python train.py --n_layer=10 --d_model=512 --n_experts=16 --experts_per_token=1 --d_expert=480 --d_shared_expert=0 --activation="drelu" --moe_layers=[3, 4, 5, 6, 7, 8, 9] --router_score="sigmoid" --normalize_top_k=false --routed_scale=1.0 --balance_loss=0.00119 --balance_bias=true --scale_expert_input=true --init_std_router=0.0165 --lr_router=0.000611 --vocab_size=4002 --norm="rmsnorm" --norm_eps=1e-06 --tie_embeddings=true --optimizer="adam_variant" --lr=0.000546 --beta1=0.9 --beta2=0.98 --batch_tokens=[32768, 65536, 98304] --seq_len=1024 --train_tokens=402700000 --steps=6912 --dataset="wikipedia_en"
Below are experts of layer 3 (counted from 0) of a mixture-of-experts language model. Rows are named router (the router's row for the expert) and show model dimensions 384-511. Each number is 50 + 12 x the weight over its row's rms, rounded and kept within 0 to 99.
After each expert's rows: a language model's description of what the expert responds to; "comes after" lists some tokens at least twice as common just before its tokens as in all text. This comes from a sample of Wikipedia text that the model never trained on. Tokens count by the router's weight.

# expert 10
router:39 60 62 54 49 49 27 65 53 49 48 33 49 50 58 50 42 46 38 55 49 49 65 57 47 53 47 63 52 49 45 43 33 69 22 51 47 45 60 44 45 58 42 54 68 53 55 55 46 47 51 46 16 33 43 47 66 42 50 63 62 69 56 47 57 70 57 54 48 49 37 55 19 94 62 67 59 58 62 65 49 57 47 56 68 56 48 48 51 49 61 30 65 36 59 65 72 54 48 68 19 25 52 44 59 36 30 52 41 48 58 50 53 66 40 32 34 67 56 44 68 31 49 35 39 60 60 38
Description: Articles, possessives and function words before a noun phrase, such as the, a, his, their, with, as, possessive s.
comes after: "of ", "'", ", ", "in ", ". ", "as "

# expert 14
router:37 30 64 65 39 51 43 64 64 53 26 46 38 43 42 49 59 54 68 57 73 61 33 77 52 36 47 51 36 58 46 28 35 31 70 53 39 49 52 67 54 62 60 48 59 61 44 56 43 51 56 41 59 48 60 29 60 24 44 23 44 57 66 68 76 52 64 38 36 37 40 53 60 70 57 49 37 55 63 34 29 65 57 44 42 63 58 54 60 33 44 43 65 48 56 55 60 54 67 38 35 42 53 76 57 53 71 45 53 53 43 39 57 75 40 31 52 63 90 43 40 52 66 56 43 52 47 24
Description: Single letters and short pieces starting or continuing names and rare words, often after a capital, such as D-e, Dall-as, Sk-y.
comes after: "D", "B", "the ", "b", "p", "S"

# expert 5
router:59 35 73 47 49 59 43 50 44 70 41 62 37 33 61 50 52 35 43 44 38 42 81 63 54 44 45 46 61 58 70 31 38 28 46 60 27 32 44 66 43 43 49 54 54 54 46 50 42 58 45 51 62 65 71 47 55 19 48 50 54 33 51 39 51 76 53 46 55 65 26 72 27 55 55 66 54 37 50 20 40 35 61 45 39 39 57 40 53 43 66 58 56 38 69 32 73 51 49 48 42 35 46 59 41 52 53 51 49 72 72 56 56 52 42 62 49 36 72 64 50 40 46 58 46 55 49 52
Description: Paragraph breaks, == heading markers, list dashes and sentence-final periods at the boundaries between article sections, headings and list entries.
comes after: "\n\n", "\n", ".", "==", "===", "="

# expert 15
router:57 28 54 48 38 63 55 40 48 55 72 33 65 54 49 21 52 36 49 52 35 49 44 79 59 47 52 49 33 55 47 53 30 46 56 62 17 66 62 62 53 39 35 59 34 47 47 41 70 40 48 56 60 55 47 57 57 45 55 47 37 63 58 50 72 52 40 39 66 51 47 65 52 41 66 53 49 47 54 29 49 37 52 67 35 54 55 50 48 40 48 25 35 57 38 69 63 68 55 42 33 33 48 52 61 42 62 30 56 48 54 39 63 42 31 47 51 47 56 47 58 56 50 70 41 57 61 36
Description: Field labels and table separators in infoboxes and election or standings tables, such as Born, Votes, Production companies, and cell pipes.
comes after: "- ", "\n", "| ", "==", "|", " "

# expert 6
router:70 35 49 79 75 48 46 32 40 60 57 42 46 49 55 35 72 48 67 57 51 47 42 63 54 39 58 44 57 64 42 57 33 51 40 54 28 69 57 68 36 73 39 48 64 46 62 53 69 64 47 70 59 55 70 41 57 47 55 50 53 52 62 50 74 56 49 44 59 62 48 58 36 58 62 42 41 66 64 46 38 57 32 57 26 48 34 47 33 49 55 59 48 58 58 67 77 51 57 50 48 25 57 69 43 33 68 45 60 56 32 47 73 60 40 56 37 35 69 51 53 49 45 59 40 58 72 36
Description: Formatting symbols in infoboxes, coordinates and tables, such as °, ′, ″, pipes, slashes, list dashes, parentheses and line breaks.
comes after: "\n", ".", ": ", "(", "% ", ") "

# expert 0
router:38 30 69 46 60 65 41 30 53 73 56 51 63 35 35 26 34 51 45 51 79 57 59 61 64 34 72 50 67 42 60 31 38 68 46 58 51 55 47 64 50 37 50 53 53 52 54 50 53 42 54 68 85 67 62 12 63 51 66 78 51 50 65 59 61 54 49 71 67 67 29 56 36 70 61 68 40 46 53 68 39 67 40 33 64 53 50 55 62 57 70 47 45 55 73 47 65 38 51 47 49 39 50 61 45 24 64 43 50 61 54 51 60 35 29 56 66 86 70 59 67 70 55 60 48 68 57 35
Description: Periods, commas and line breaks ending a clause or sentence, plus sentence-opening connectives like However, According, When, After, On.
comes after: ". ", ".", "|", "s", "\n\n", "es"

# expert 1
router:42 49 57 74 41 77 66 46 49 52 36 50 48 55 45 51 54 36 61 30 60 59 55 78 79 55 66 47 50 59 71 54 48 49 56 50 41 63 49 49 50 66 28 62 58 73 61 73 32 62 42 38 54 67 55 43 55 26 52 24 39 31 56 43 47 43 51 49 48 59 50 46 55 53 54 45 54 32 42 45 44 42 62 51 54 36 48 65 69 56 46 48 63 27 41 48 52 58 64 64 25 47 42 55 49 49 56 60 65 61 57 46 50 40 43 29 32 49 70 61 45 54 63 72 57 57 65 32
Description: Pieces inside proper names of organizations, leagues, championships and agencies, plus year prefixes, such as World, Department, Conference, 200.
comes after: "the ", "C", "A", "N", "U", "B"

# expert 3
router:53 44 62 66 61 51 32 55 40 47 58 32 45 43 24 71 52 47 48 47 63 35 39 58 60 43 51 47 59 45 63 46 56 66 62 48 39 36 73 48 42 69 52 52 43 78 49 33 40 50 57 40 61 67 62 42 51 40 44 31 58 61 54 42 63 54 48 36 56 44 42 49 30 66 53 50 57 35 61 42 41 40 35 50 57 58 52 43 50 66 70 38 60 56 61 60 74 53 52 56 43 48 65 45 35 52 59 53 53 30 62 45 45 58 49 33 50 43 59 63 36 48 62 59 41 67 48 38
Description: Capitalized name starts and numbers in tables, results and scorer lists, such as Road, River, goal minutes like 39, and cell pipes.
comes after: "| ", "o ", "a ", " ", "i ", "; "

# expert 8
router:38 50 48 63 56 66 42 38 60 59 41 38 30 32 44 32 39 57 52 66 50 31 68 55 57 41 45 62 60 57 36 38 22 51 53 46 36 68 71 43 42 80 50 43 60 55 41 57 42 55 79 68 62 61 58 43 52 44 40 75 54 47 52 46 37 42 78 66 41 44 43 62 27 88 79 59 63 49 49 47 33 71 43 55 43 76 48 40 58 58 72 33 29 54 45 56 58 48 41 61 28 31 40 69 57 47 34 48 39 33 35 69 51 42 32 33 46 71 57 66 45 58 39 56 46 58 51 24
Description: Opening stems of common words after articles or auxiliaries, awaiting an inflectional ending, such as chang, provid, attemp, con, pre.
comes after: "the ", "to ", "and ", "a ", "was ", "s "